Experts of a small language model: vocabulary 8192.
Below are experts of layer 4 (counted from 0) of a mixture-of-experts language model. Rows are named router (the router's row for the expert), up (a neuron's input weights, with its number), down (a neuron's output weights, with its number) and show model dimensions 0-127. Each number is 128 + 24 x the weight over its row's rms, rounded and kept within 0 to 255.
After each expert's rows: "mostly gets" lists some tokens that are sent to it at least half of the time. This comes from a sample of Wikipedia text that the model never trained on.

# expert 227
router [138 124 122 112 136 126 127 126  70 108 148 105 123 157 142 141 136 157 148 154 113 126 123 130  84 118 109 131 129 144 102 163 104 154  82 117  96 151 139 105 113  96 133 125 140 122  91 128 102 158 154 146 141 100 154 141 160  80 189  93 145 144  81 125 106 157 172 140  76 122 132 138 136 156 144 116 145 129 144 135  94 136 140  93 152 124 125 124 126 175 141 145 120 176 111 148  97 190 139 126 106 100 116 115 152 145 134 134  79 151  92 110 128 119 109 132 160 127 117  85 106 126 162 149 117 115  98  99]
up3 [137 127 109 145 146 129 128  89 132 113  83  90 145 100 143 130 164 123 110 146 117 119 127 107 121  98 124 103 140 111  84 135  81 123 131 142  99 110 157 135  95 117 127 151 130 130 118 121 110 166 138  99 128 161 152 172 113 100 145 124 155 148 153 144 111 104 122 160 115 118 114 130 124 123 120 128 107 148 132 148 123 193 118 111 107 135 121 149 143 135 105 142 161 138 126 134  69 144 192 157  90 121 155 163 140  78 144 147 106 128 187 114 150  90 132 124 166 105 140 147 156 117  64  99  94 103 145 129]
down3 [166 125 105 120 111 132  78 108 148  81 134 135 132 148 131 117 110 151 110 132 135 140 128 115 131 123  90 162 163 123  96  81 127 115 136 126 142 103 159 118 120 113 122 124 118  93 121 150 144 124 167 175 109  96 150 129  76 128 116 139 140  99 171  90 120 120 112 138 121 165 102 139 139 117 151 120 141 122 118 125 132 152 114 144 130 131 144 116 117  83 121 179 153  89 151 118 131 132 107 143  52 138 146 157 160 132  67 120 121  99 147 148 106  78 143 131 123 104 124 107 173  97 116  94 177  99 128 110]
up4 [118 148  98  88 147 161 131 113 112 130 155 126  85 158  95  95 184 133 159 150 145  97 110 115 107  91 136 106  84  91 139 101 154 118  83 113 117 127  98  94 129 117 134 101 135  85 114  96 156 134 119  82 134 100 101 110 132 132 115 126 127 159  96  81 124 138 135 138 111 143 112 120 116 163 119 117 193 122 135 114 110 127  95 113 133 160 146  90 128 123 112 151 137 135 172 156 147 168 124 116  83 133 145 123 110 174 134 175 141 146 136 127 130 114 155 160 147 141  97 118 103 130 110 142 134 149 167 111]
down4 [142 126 135 128 164 160 121 135 145 143  85 121 140 158 125 147 121 130 160  87 159 132 124 153 163 133 148 109  98 179 137 104 125 162  70 115 141 151 122 104 106 166 138  95  86 113 114 131 124 113 106 146 152 136 115 178 133 145 126 173 141  84  94 128 125 110 134 159 141 118 129 140 105 129  94 145 177  73 144 134 106  81  87 134 127 131 164 136 159 112 120 153 116 129 106 140 116 105 126 183 172 131 123 121 124 140 117 162 106 115 147 120  97 156 130 176 144 136 118 103 132 143 140 163 120 131 167 162]
mostly gets: " Go", " loan", "TC", " tax", " w", " Walk"

# expert 255
router [122 141 166 125 118 109 134 125 130 124 127 142  98 114 140 119 148 128 110 142 141 158 101 131 118 110 144 169 144 132 128  92 164 128 129 137 121 105 112  99 111 125  99  87 103 143 139  85 132 133 151 125  53 109 127 151 172 131 130 147 131 121 125  98 117 137  91 116 162 110 157  95 144 112 111 107  92 116 111  91 120  88 111 113 146 135 141  90 141  98 149 130 164 147 107 134 160 126 113 117 163 206 155 134  91  84 157 144 114 182 113 143  88 109 117 123 142 133 121 161 133 172 112 153 103 138 105  83]
up0 [126 141 123 146 128 103 133 159 113 166 115  94 104 113 134 154 110 115 134 131 149 130 101 122  93  98  96 126 125 133 109 142 118 204 159  97 117 123 127 152 147 124 143 128 125 124  92 122 116 133 124 127 107 130 150 115 107 134  91 110  87  75 130 103 112 166 105 111 115 136  84 139 116 149 107  96 142 182 125 124 159 112 169  65 133 113 154  74 119 100 144 132 122 144 185 120 141 105 101 140 118 128 115 113 119 139 146 132  74 144 139 124 147 116 108 135 131 144  86 121  92 108 125  92 142 187 127  92]
down0 [132 141 155 150 140 117 162 103 110 110 130 150 130 145 117 148 140 184  74  83 134 136 105 104  93 154 130 147 146 152 118 133 173 146 109 150 130  89 150 133  94 150 145 176 111 104 138 116 169 142 121 130 112 149  77 130 161 164 126 131 123 147 102 121 157 118 179 166 137 121 103 151 147 124 152 141 130 147 119 143 111 151 134  86 119 134 118 154 141 165 129  74 105 133 142 186 155 131 136 114 142 128 153 167  92 100 119 130 139 142 132 168 107 162 140  78 154 160 137 109 115 118 123 129 129 104 158 104]
up1 [136 140 108 111 129  83 143 141 106 134 139 127 124 108 116 129 142 136 171 157 131 155 134 142 138  97 140 145 119 141 102 168 121 152 132 130 160 149 125 128  96 157 102 135 101 124 162 160 151 177 127 155 114  86 137 146 128  73 128 134 141 148 142 146 166 153  98  99 129 136 120 100 111 135 145 103  94 172  87 125 155 145 123  88 169 109 142  87 111  96 127 129 146 202 136 139 151 157 131  97 167  90 150  92 110  70 145 107 114 137 127 118 128  95 105 149 117 131 164 106  88 110 142 133 144 142 147 139]
down1 [148  80 135 135 161 111 145 145  93 147 153 145 162 114 112 143 168 139 122 166 120 131  76 103 133 142 174 167 141 109 124 118 114 147 145 106 173 110 156 151 164 116 125 162 149 124 125 154 182 137 157 125 137 103 139 181 139 141 123 129 128 118 124 139 113 184 125 114 105 112 148 131  97 139 148 139 149 152 136 142 128 126 107 151 125 119 116 127 158 137 125 161 101 141 134 134 111 151  96 104 145 143 110 111 114  95 161 103 166  82 120 123 117  97 141 181 150  55 107 124 107 146 154 124 139 106 122  83]
mostly gets: "2", "1", " IV", "999", "| I"

# expert 237
router [156  95 133  97 129 114 136 135 100 144 138 133  89 134 117 127 165 133 143 129 108 113  91  92 113  80 166 108  97 125 151 115 157 130 166 119 126 107  81 181 127 164 107 118 136  91 102 126 175 145 126  72 150 100 130 134 144  86 125 140 155 132 139  95 126 135  93 143 183  87  90 134 142 139 138 109 127 132 125 145 121 170 140 118 126 147  90 117 142 123 163 131  89 148 119 187 115 113 126 118 120 148 164 169 124 151 106 132 101 151  96 137 131 135 128 148 171 139  84 150 127 142 139 109 129 144 157 149]
up0 [112 144 139  97 136 117 129 166 109 135 152 122 158 133 116  88 176 148 123 129 135 117  91 123 145 102 147 148 126 148 128 159 144 110 121 159 132 143 137 187 118 110  76 157 131  87 132 106 155 139 109 113 120 150 158 116  99 103 119  95 118 139  92 149 125 174 142 115 130 170 142  83 141 150 142 132 160 141 115 143 112 117  97 138 111 137 165 105 105 108 117  95 158  69 109 132 125 122 140 118 122 158 153 160 122 121 121 119  91 113 107  92 167  80 170 112 160 143  89 138  99 130 124 115 168 170  96 123]
down0 [186 132 158  97 141 117 152 134 133 149 125 119 153 105 149 161  78 137 132 111 136  92 138 130  90 165 139 137 154 134 146 110 178 158 137 107 134 132 161 125 149 133 129 137 138 155 101 112 144 132 112 156 130 149 105 156 163 142 112 148 138 174  92 117 113 129 139  99 136 103  90  77 152 126 150 126 133  84 111  99 158 106  89  92 100 128  82 163 128 125 157 131 149 154 130 123 137 127 187 131 133  83 103 109 161 159 145 105 133 141 117 145 142 103  70 112  95 131 139 141 117 108  95 128 139 157 127 102]
up1 [122 151 121 123  95 117 138 100 149 148 134 152 152 128 118 170 179 132 145 121 151 127 142 124 170 119  94 139 151 110 194 130 123 120 169 117  84 164 144 208 118 152 135 150 120 114  87 106  93 155 150 138 136 104  81  89 139 123 145 123 169 185 116 122  85 136  83 131 142 125 114 156 122 129 138 131 130 131 163 116 131 107 158 125 113 132 120 120 169 145 127 119 110 100 113 115 116 136 172 132  87 147  96 112  91 133 127 157 116 142 150 132 152 120 111 127 176 144 140 126 160 139  97 115 131 147 145 134]
down1 [158 127 142 104 107 136 142 113 175  80 163 189 132 122 155  93 131 121 123 112 139 123 118 158 154 138 101 122 130 159 130 127 128 132  98 137 172 117 127 120  73 147 144  89 148 107 156 135 154 158 108 127 148 146 123 155 127 119 120 141  85 146 130 157 130  80 107 154  97 131 140 168 142  92 153 137 105 139 145 147  95 134 149 146 132 174 140 139 141 126 179 133 141 113 113 169  90 149  99 125 181 138 107  97 118  99 115 144 118 124 128 173 133 133 129 129 159 102 155 137 111  73 135 121 130 173 117 162]
mostly gets: " University", " career", " Center", " House", " place", " life"

# expert 220
router [ 90 119 140 146 154 109 163 135 157 149  69 123 174 146 105 136 127 133 153 151 149 133  86 131 126 145  90 123 117 134 143 120 165 126  88 151 151 123  58 181 147 105  87 210 159 106 147 110 131 137  98 109 117 160 137 126 101 143 111  95 140 174 115 104 149 130 143 122  75 138 132 141 166 107 109 152 161 106 152 116 125 119 119 170  91 135 118 144 152 115 115 121 159 126 153 126 107 114 125 129 140 100 148 124 131 105 124 138 143 156  96 122 155 146 134 115 113 112 166 136 154 128 121 127 141 137 156 129]
up0 [138 139  75  65 121 118 114 113 129 124 126  66  88 151  87 152 143 131 138 138 166 133 143 158 139  95 125 108 137 162 165 129 151 148 113 105 150 140 107 145 138 150 128 139 102 118 142 112 123 122  98 148 128 153 156 117 141 137 122 106 140 116 143 134 127 154 170 117  95 118 101 133 102 110 118 165 114  94 131 153 132 138 145 120 151 103 190 140 151 144 101  87 118 115 142 140 127 152 178 120 128 147 141 160 117 129 123 149 141  99  83 130 196 117 113 134  91  77 172 151 133 126 116 156 150 164 146 110]
down0 [112 156 155 158 135 121 164  68 113 116 120 165 150 116 147  90 112 102 139 135  50  90  99  81 111 156 149 116 144 145 130  96 124 117 165 119 124 101  72 104 125 172 124 122 116 116  99  96 166 137 139 112 116 161 136 153 105 154 138 163 115 122 137 107 109  91 132 156 134 168 122 130  99  91 118 145 130 109 100 132 127 111 143 119 146 122 148 133 108 133 122 119 141 131 140  99 130  58 116 142 121 107 146 108 135 161 141 157  97 116 126 106 167 106 108 156 132 148 130 110 113  98 129 173 108 109 110 141]
up1 [108 176 119  98 124 173 171 142 133 124 142 110  95 115 101 162 151  97 140 126 153 129 116  95  96 117 151 137 132 118 132 144 116 127 137 161 133 116 136 136 168 105 166 172 164 150 143 121 114 142 101 132 113 120 132 141  83 137 119  92 122 152  91 118 135 144  93  84  95  98 126 145 179 110 153 153 107 129 141  80 104 127 114  89 108 119 119 106 110 107  90 177 161 117 121 117 163 160 156 150 126 115 119 153 148 115 147 134 158 118  85 141 141  93 136 114 144 128 138 160 167 158 144 130 166 112 128 173]
down1 [176 110 135 108 174  88  86 126 133 126 133 115 152 153 136 150  97 128 114  97 133  86 158 108 125 127 137 149  95 138 113 162 128 116 155 164 127 126 146 109  99 145 111 177 162 117 150 144 143 127 102  94 169 133 126 176 148 138 116 138 147 133 127 111 102 147 174 140 144 150  95 111 127 151 112  99 146 120 117 102  99 131  66  84 102 125 133 180 110  94 167 117 134 142 153 142 141 128 170 120 124 114 137 141 120  88 170 115 137 124 107  95 118 118 151 141 138 116 113  96 117 148 165 114 117  81  91 118]
mostly gets: ", with", " with", " and g", " heart", " gr", ", g"

# expert 64
router [123 113 141 119 119 108 133 153 112 183 139  90 127 119 107 115 116 139 180 136  92 125 136 120 128 128  84 107 182 158 145 115 149 128 101 139 124 111 142 104 104 114 126 130 136 141  82 132 118 129  80 107 125  64  98 137 129 114 136 108 106 141 124 125 136 107 121 149 140 139 165 132  91 160 115 126 139 124 131  88 108 170 182 119 104 160  92 132 152 141  85 110  90 184 141 138 124  96 161 130 129 143 154 109 146 146  88 128 155  68 114 152 120  96 147 119 135 151 128 176 106 136 146 119 142 154 132 102]
up0 [100 156 153 135  79 148 114 146 136 112 117  92 142  97 124 124 129 100  99 137  95 123 144 149 109 118 123 138 161 123 157 132 138 145 129 149 140 187 147 111 116 115 119 123 181 123 120 139 155 126 156 162 153 100 110  97 154 131 129 119 149 150 118 149 128 110  96  77 142 119 124 137 137 142 128  89 121 150 100 129 116 156 138 139 115 141 102 133 157 138 108  85 127 152  93 104 111 155 127 137 109 134 129 150 166  53 126  93  90 112 141 120 162  77 114 160 184 165 141 133  86 126 155 111 150 166 161 119]
down0 [111 115 155 166 155 156  88 148 163 128 123 105 131 118 111  97 119 132 145 141 106 143  80 134 100 137 124 162 110  98 113 164  89 141 135 117 153  97 173 116 148 109  91 135 141  76 120 158 127 112 148 134 168 110 118 109 114 153 110 121 119 103  94 117 161 142 118 102 127 140 126 191 119 151 128 122 131 126 150 143 135  73 124 130 117 114 113 147 149 137 148 112 135 109 175 144  98 131 113 101 117 116 135 148 169  80 163 109 157 154  79 142 115 158 172 126 120  95 169 134 131 132 116 166  98 159 150 151]
up1 [111 145 153 159  68 123  74 173 104 106 139 118 140 144 123 109 119  84 131 164 111 161 118 123 138  92 155 109 110 161 109 145 137 122 103 123 111 135 122 132 110 116 114 162 105  85 163 139 119  94 126 108 167 122  87  82 152  85 127  76 110 119 135 123 166 114 134 145 135 147 126 108 151 150 119 170 156 156 112 142 115 136 154 111 120 157 125  96 111 114 123 122 114 112  88 152 136 135 165 111 137 138 104 148 191 140 131 148 122 133 128 125 123 132 114 107 100 151  72 176 140 134 151 146 149 101 112  98]
down1 [123 107 163 125 145 106 116 158 106 131 127 117 143 112 172 131 124 120 132 103 102  76 128 115 114 106 101 153 122 163 126 129  96 121  93  93 123  96 134 146 106 118 104  95 116 112 139 106  85 164 142 105  74 101 125 128 160 106 113 121 103 121 120 142 108 147 136 104 157 144 146 143 171  94  96 131 136 157 166 160 105 125 136 160 130 139  77 143  94 155  92 155 125 117 132 133 115 163 123 125 134 115  87 102 141 107 116  87 152 117 132 100 115 137 170  71 108 139 129 154 133  99 148 101 137  97 151 191]
mostly gets: " won", " worked", " money", " created", " successful", " attack"

# expert 233
router [144 119 128 181 127 107 137 117 125 138 148  98  94 111 117 129 155 136  94 119 125 152 150 199 185  95 142 164 119 136 151 118 148 147 151 167  89 108 136  97 114 115 158 134 107 109 131 134 148 132 124 148  97 120 147 140 131  81 104 142  75 140 128 138 135 136 161 131 121 130 106 109 142 103 181 125 197 134 177 138 130 153 161 106  93 133 129 119 115 150 140 110 120 137 114 111 111 134 106 149 101  96 142 121 158 118 126 161 172 165 158 118  98 130 128 113  96 171 158 141 143 104 122 106 136 105 160 126]
up0 [135 122 144 156 153 157 166 156 135  84 164 135 139 133 123 166 118 108 121 124 118 184 181 159 169  99 100 123 117 159 134 158 144 108 164 129 106 123 106 106 129 151 152 144 123 107 163 120 115 138  97  95 148 109 125 146 162 151 100 132  83  90  95 180 100 132 131 110 151 129 103 119 136 151 114 126 131 216 129 156 148 140 149 111 140  91 123 112 139 119 140 100 127 145 127 125 156 126 107 125 113 101  88 141 145 133 127  98 192 119 127 148 152 160 153 157 131 136 117 109  99 113 139 117 116 137 117 141]
down0 [143  88 119 105  99 151 102 122 157 152 125 102 136 116 113 156 129 164 158  91 112 136 123 158 109 136 132 135 105 159 143 135  82 143 145 122 133 126 127 121 173 116 187 136 135 134 151 148 133 136 111 150 149 105 106 128 138 121  76 115 133 122 147 112 138 143 160 144 148 137 143 158 133 106  85 107 153 181 104 110 111 131  80 105 189  88  90 136  94 124 158 130 149 143 149 113  47 114 147 147 121  98 147  83 127  91 112 123 155 129 136 148 105 166 137 131 137 108 128 135 112 110 121 116 107 114 171 116]
up1 [ 82 139 126  70 121 110  91 113  81 119 122 124 132 129 106 124 185 120 168 117 130 144 128 172 203 108 153 111 124 130 130 102 130 103 138 145  86  72 113 107 159 138 146 166 140 110 152 101 131 146 154 122  76 123 143 121  91 125 112 142 111 137 162 103 140 122 148 111 128  88 138 120 129 117 126 123 128 132 135 122 135 126 141 130 126 103 109 188 141 148 123 153  65 106 116 123 120 139  85 130 142 124 152 126 153 138  85 139 134 106 155  97 104 155 133 133 132 120 160 125 143 182 158 156 121 131 112 112]
down1 [108 145  99  87 135 114 124  77  92 136 108 137 134 147 106  89 151 126 118  92 144 178 132 120 177 128 116 105  98 131 103 157 143 109 138 131 103 165 131 143 133 128 165 118 116  86 124 174  99 132 133 109 113 129  93 127 112 152 133  83 130 120 141 137 122 108 121 216 142  99 128 110 110  87 119 140 108 130 194 114 135 136 142  98 122 112 109 177 115 132 137 123  82 121 132 104 146 124  73 127 142 107 159 122 120 112 113 141 153 105 128 126 110 118 121 123 122 174 148 145  93 139 140  96 106 156 132  99]
mostly gets: " design", " (R", " (L", " and R", " plant", " (G"

# expert 235
router [161 103 111 119 108 133 147 146  85 149 152 120 114 146 104 145 132 139 102  95 137 135  84 134 147 141 130 120 129 147 130  98 142 127 110 124 120 115  80 107  76 116 137 166 110 142 121 105 166 168 119 168 108 152 102  87 118 106 112 150 153 150 145  96 111 121 120 140 133 144 120  99 120  71 141 146 149 157 136 115  81 149 155 122 106 178 121 166 128 159 141  87 151 145 136 110 128 105 151 109 161 127 161  88 140 146 111 107 114 108 101  90 145 157 161 114 102  99 126 188 100 107 110 130 144 171 125 140]
up0 [115 152  91 129 134 133 140 140 174  91 127 132 114 118 137 127 168  84 139 152 125 119  92 138 152  93 136 122 158 126 105 150 145 103  81 122  85 115 141 140 136 101 135 157 140 105 160 147 136 134  81 106 139 141 166 151 108  66 130 141 111  97 120  92 154 156  96 163 152 111 133 141 125 109 130  92 151 118 102  89 109 101 133 136 102 161 146 162 144 135  90 129 118 131 106 111 122  93 154  62 164 130 152 120 121 106  88 138 119 135 129 147 173 107 158 104 131 105 117 122 153 131 103 186 131 126 133 117]
down0 [137 122  82 102 132 161 154 100 165 133 131 205 142 118 110 117 109 146 126 119 144  91 106 147  94 152 126 158 136 107 122 103 117 129 137 150  88 119 189 148 149 137 126 104 127 187 153 105 100 124 132 134 109 150 142 167 172 129 118 161 134 129 146 176 113 121 118 121 147 115 101 136 123 143 125 155 107 159 146  79 128 144 108 133 138 153 118 132 114 123 122 141 163 124 117 135 126 120 144 162 106  90 148 116 121 126 134 105 154 121  93 125 181 183 131  87 156 168 123 130 109 123  86 117 175 114 116 126]
up1 [150 134 100 116  63 154 155  99 102 138 162 128 108 120 148 146 107 117 101  95 157 120 116 132 157 144 113 113 127  91 124 146 142 138 107 114  96 115 141  75  58 128 167 106 153 129 120 158 164 149 134 124 147  85 111 118 124  78 134 157 179 112  97 103 144 147 133 169 119  89 139  81 139 135  94 150 138 138 126 145  89 126 181 131 119 122 114 145 103 122 120 118 111 129 119 138 123 111 140 121 127 140 151 142 138 172 150 121 122 125 127  67 160 121 107 134 145 155  93 132  92 167 123 127 115 121 126 103]
down1 [153 140 113 125  95 134 125 119 157 149 158 122 124 129 116  77 112 102 101 133 121 152 108 159 142 170 153 132  89 141 126  90 115  66  99 142 124 115 111 145 150 100 168 129 152 139 165 135  89 122 134 146 152 132  96  72 135 109 106 141 150 166 154 128 130 136 140 155 138 133 132 125 119 123 136 111 126 173 130  89 142 112 104 151 104  87  89 142 145 109 176 138 146 128 114 158 158 120 102  98 123 100 115 122 146 111  98 156 129 132  93  65  97 131 132 124 143 114 110 162 145  77 126 175  88 130 138 124]
mostly gets: " time", " air", " position", " rank", " ship", "#"

# expert 39
router [125 141 167 121  90 121 137 117 121 162 136 126 129 112 153 120 107 153 154  86  99 109 122 119 102 115  98 115 154 153 116 132 154 130 125 108 186 119 127 112 132 118 105 135 151 123 120 125 143 119 144  93 134 128  95 133 124 138  86  81 184  95 155 128 107 118 155 112 179 108 150 121 123 109  86  93  98  94 106  42 128 150 142 176 115 100 107 101 154 114 146 147 169 100 146 133 149 162 122 139 111  92 171 121 157 114 114 120 105 113 112 153 102  98 129 119 113  92 134 124 132 100 145 148 112 151 131 144]
up0 [142 131 124 198 102 173 145 114  91 107 136 117 141 109 122 121 106  99 134  73 151 148 114 122 144 128 139  89 134 137 119 122 129 131 159 108 146 153 147 112 131  93 165 138 109 111 116 120 154 130 135 138 152 127 106 102 120  96 158  72 153 158 150 142 142 137 126 113 120  94  93 146  92 157 134 121 124 106  95  76 138 110 151  75 102 177 154  95 137 125 146  71 102 127 164 110 165 151 143 159 117 145  92 151 175 102 111 103 135 120 130 111 110 112 114 140 114 145 153 136 137 132 157 135 113 153 112 150]
down0 [134 156 109 159 181 123 117 108 125 154 139  86 146 163 145 117 130 162 141 100 161 103 110 116  64 123 161 133 125 124 146 152 116 151 129 122 145 143 113 116 126 134 147 122 107 192 112 115 136 144 125 159 102 136  87 118 136  65 116 168 115 117 182 123  74 163 121 120 141 135 115  77 126 146 133 135 127 128  97 107 108 110 121 126 163 143 124 135 112 162 185 142 167 151 112  98 107 124 107 139 144 147 111 101 104 129 119 127 190 125 153 113 162 134 114 153 135 141 140 138 146 148 138 126 105 128 153 169]
up1 [173 143 117 126  99 137  97 143  78 153 113 125 122 140 109 145 134  86 164  93 111 116 156 135 118  85 105 100 191 137 151 144 128 145 190 123 115 149 113 128 127  76 144 129 151 108 125 142 133 136 160 138 199 168 115 108 129 129 154 124  93 107 124 115 109 122 108 126 119 104 155 159 123 141 105 149 154 104 116 105 162 115 117 100 118 159 123 135 149 144 109 149 159 120 175 165 158 143 114 104 126 133 103 115 158  98 149 152 111 131 148 121 136 112 130 129 153 101 121 107 155 176 148 154 157 158  96 109]
down1 [124 110 159  80 158  89 143 155 135 102 145 132  92 105 100 154 110 123 124 151  98 160 136 138  73 106 161 131  87 129  62 131 119 126 128 157 143  87 114 115 117  92 125 150 157 131  96 165 127 159 114 128 112 148 142 156 122 121 120 116 107 129 116 179 153  96 159 124 115 113  95 127 170 134 128 146 136 130 114 145  81 117 114 126 146 122 122 150 178  91 133  85  94 140 126 119 130 127 131 129 140 102 134 122 158 116 116 160 129 159 131 166 174 152  99  87 119 134 141 121  97  97  96  85  96 133 120 128]
mostly gets: "|---|---|---|---|---|", " private", "|---|---|---|---|", " open", " friend", " did not"

# expert 202
router [114 135 136 100 148 127 123 137 106  99 189 149 106 101 108 176 136 106 114 114 103  89 157 125 146  83  93 153 130 132 124 149 127 141 140 173 158 107  70 166 133  98 155 102 114  90  93 121 144 130 132 136 113 141 125 170 132 106 145 138 131 109 138  79 158 131 113 139 133 154  99 157 170 146 114 162 146 119 106 152 152 155 144 104 141 171 128 129 115 127 140 154 126 129 130 119 163 110 112 122 130 118  97 152 152 150 119  53 140 105 150 159  81 119 158 138 115 122 139 156 107 148 131 149 170 139 109 118]
up0 [126 160 149 122 117 138 132 119 107 137 133 136 115 130  99 127 161 151 105 119 162 151 126 138 139 108 142 126 164 115 165 142  98  99 179 148 149 150 115  86 158 107 118  92 123 117 133 158 103  87 154 155 105 146 144 130 112 100  91 151 120 101 105 115 127 112 156 121 149 130 118  95 109 134 154 230 141 136 152 135 163 111 143 100 156  97  79  91  72 133 117  80 131 136  83 123 116 105 115 113 135 128 140 145 125 123 156  96 142 132 142 117 123 111 142 108 142 128 148 131 105 142 151 105 114 132 189 113]
down0 [135 109 110 140 120 124 133  80 127 134 132 101 148  94 117 113 145 131 113 156 104 122  85 109 165 137 136  92 118 155  79 132 118 159 180 117 153 131 137 132 105 113 122  97 124 156 149 125 134 118 134 124 127 128 136 127 146  96 111 163 153 132 156 163 125 194 128 135  66  94 151  87  98 153  94 114 160 171 166 145 164 137 146 168 157  80 145 115 136 139 122 102 104 132 114 131 156 151 108 109 119 158 146 125 144 100 127 135 113 132 138 127  91 126 156  80  92 139 151 103 129 141 155 129 106  95 170 155]
up1 [115 126 131 161 180 148 155 168  92 154 137 122 129 140  80 181 121  84 121 108 140 133 158 132 142 162 148  99 115 153  85 118 121 152 154 144  90 137 135 157 148  90 147 127 138 118 139 129 122 142 160 136  79 101 124 123 121  71  98 109 118 141 101 140  95 110 124 145 152 129  90 151 126 134 109 128 133 111  93 189 132 100 165 132 155 131 114 118 127 131 134  93  92 142 133 163 147 132 139 176 120 157 110 138 101  96 115  84 140 133 135 114  92  98 126 129 138 163 128 115 125 163 136 132 109  84 108 153]
down1 [123 134 125 133  94 129 126 110 164 125 117 156 141 157 121 152 113 157 165 133 152 150 145 101 126 198 150 106 138  97 119 127 171 135 149 129 119 105 116 109 154 100 111 162 157 139 141 157 162 123 171 153 139 131 119 115 171 160 143 146 184 143 126 158 107 145 109 118 126 127 111 122 144 108 146 135 142 133 101 103 160 158  82 168 151 150  90 133 106 156 181 162 108 147 119 128 137 135 127 113 139 117 147 131 101 152 138 148 131 153 156 167 162  97  79 154 116  88 111  91 160  81 150 129 132 108 133 141]
mostly gets: " Council", " University", ", United States", " Central", " Eastern", ", England"

# expert 236
router [128 119 153 128 124 135  87 139 180 143 107 138 138 148 158 161 127 145 120 142 115 119 107 124 134 160 155 115 159  94 106 131 139 139 156 142 109 132 150 128 144 137 122 154 127 140 116 125 135 141 140 140 106 147 115 133 100 104 109 113 139 103 126  93 115  73 176 201 147 152 122 117 156 127 158 124 149  96 175 123 152 183 115 139 153  97 137 146  88 118 159 100 102 143 160 165 120 129 183 139 100 134 106 111 155  97  93 136 135 142 124  97 149 110 135 149 101  81 166  94 102 132 136 111 121  68 144 118]
up0 [129 157 130  99 113 124 162 122 119 123 133 131 105 151 105 129  90 104 147 135 138 118 140 133 108 129 151  97 133 116 138 118 136 148 127 128 143  98 121 174 125 146  94 135 116 116  94 116 170  90 126 124 107 163 175 116 166  93 109  94 123 122 122 147 120 180 102  91 157 156  95 132 143 147 133 134 160 170 174 163 132 165 156 121 149 127 134  91 142 139 153 118  93 167 113 161 124 137 136 161 122 185 101 160 100 147 148 136 109 161 119 141 142 148  73 145 113 136 104 133 153 144 155 176 118  75 121 116]
down0 [167 136 129 163 176 119 116 164 110 115  83 120 122 160 131 172 142 173  95 111  66  74 128 101 157 130 118 139  99 125 130 161 141 152 143  91 123 110 139 155 132 149  97 149 126 124 147 116 142 115  86 115 154 144 139 119 121 166 126 120 137 147 125 171 108 117 102 110 137 143 134 114 165 116 158 103 116 127 150  93 134 133 139 151 104 133 138 132 136 151 146 136 148 155  61 149  97 136 102  98 106 133 105 106 137 117 102 156 128 151 136 162 147 176 183 124  82 130 144 150 109  95 133 111 140 124 155 139]
up1 [107 124 133 120 108 149  92 122 120 122 158 130 118 131 102 129 135 138 119 139 144 138 143 169 151 141 155 155 124  96  90 149 136 118 121 121 115 123 110 123 158 163 172 181 108 100 101 127 143  95 150  98 129  96 124 134 150  72 103 118 169 148 114 132 120 114 164 161  92 134  99 130 142 149 158 131 116 101 124 134 123 164  87 116 184 120 162 132 130 161 112  87 115 167 113 162 143 125 126 136  96  99  74 134 138 104 128 112 175 166 116 117 158 187 134 128 165 123 114 123 138 129  93 159 119 125 131 173]
down1 [154 105 130 107 119 156 108 127 119 120 174 154 103 100 147 120 115 107 110  92 103 121 133 138 105 120 137 130 166 131 119 106 117 124 151 110 138  96 109 150 112 176 129 114 127 131  83 119 155 133 138 135 131 141 133 128 143 117 110 108 114  86 133 105 136 143 172 128 111 138 177 170  99 116 157  80 124 151 110 149 146 104 119  96 126 168  72 137 130 113 132  96 156 120 115  98 115 135  92 152 142 185 131 116 119 114 138 173 160 164 126 140 153 109 127 168 171  94 176  69  83 149 133 125 151 130 137 150]
mostly gets: " information", "- Coordinates: ", " |  | C", " for a", " camp", " program"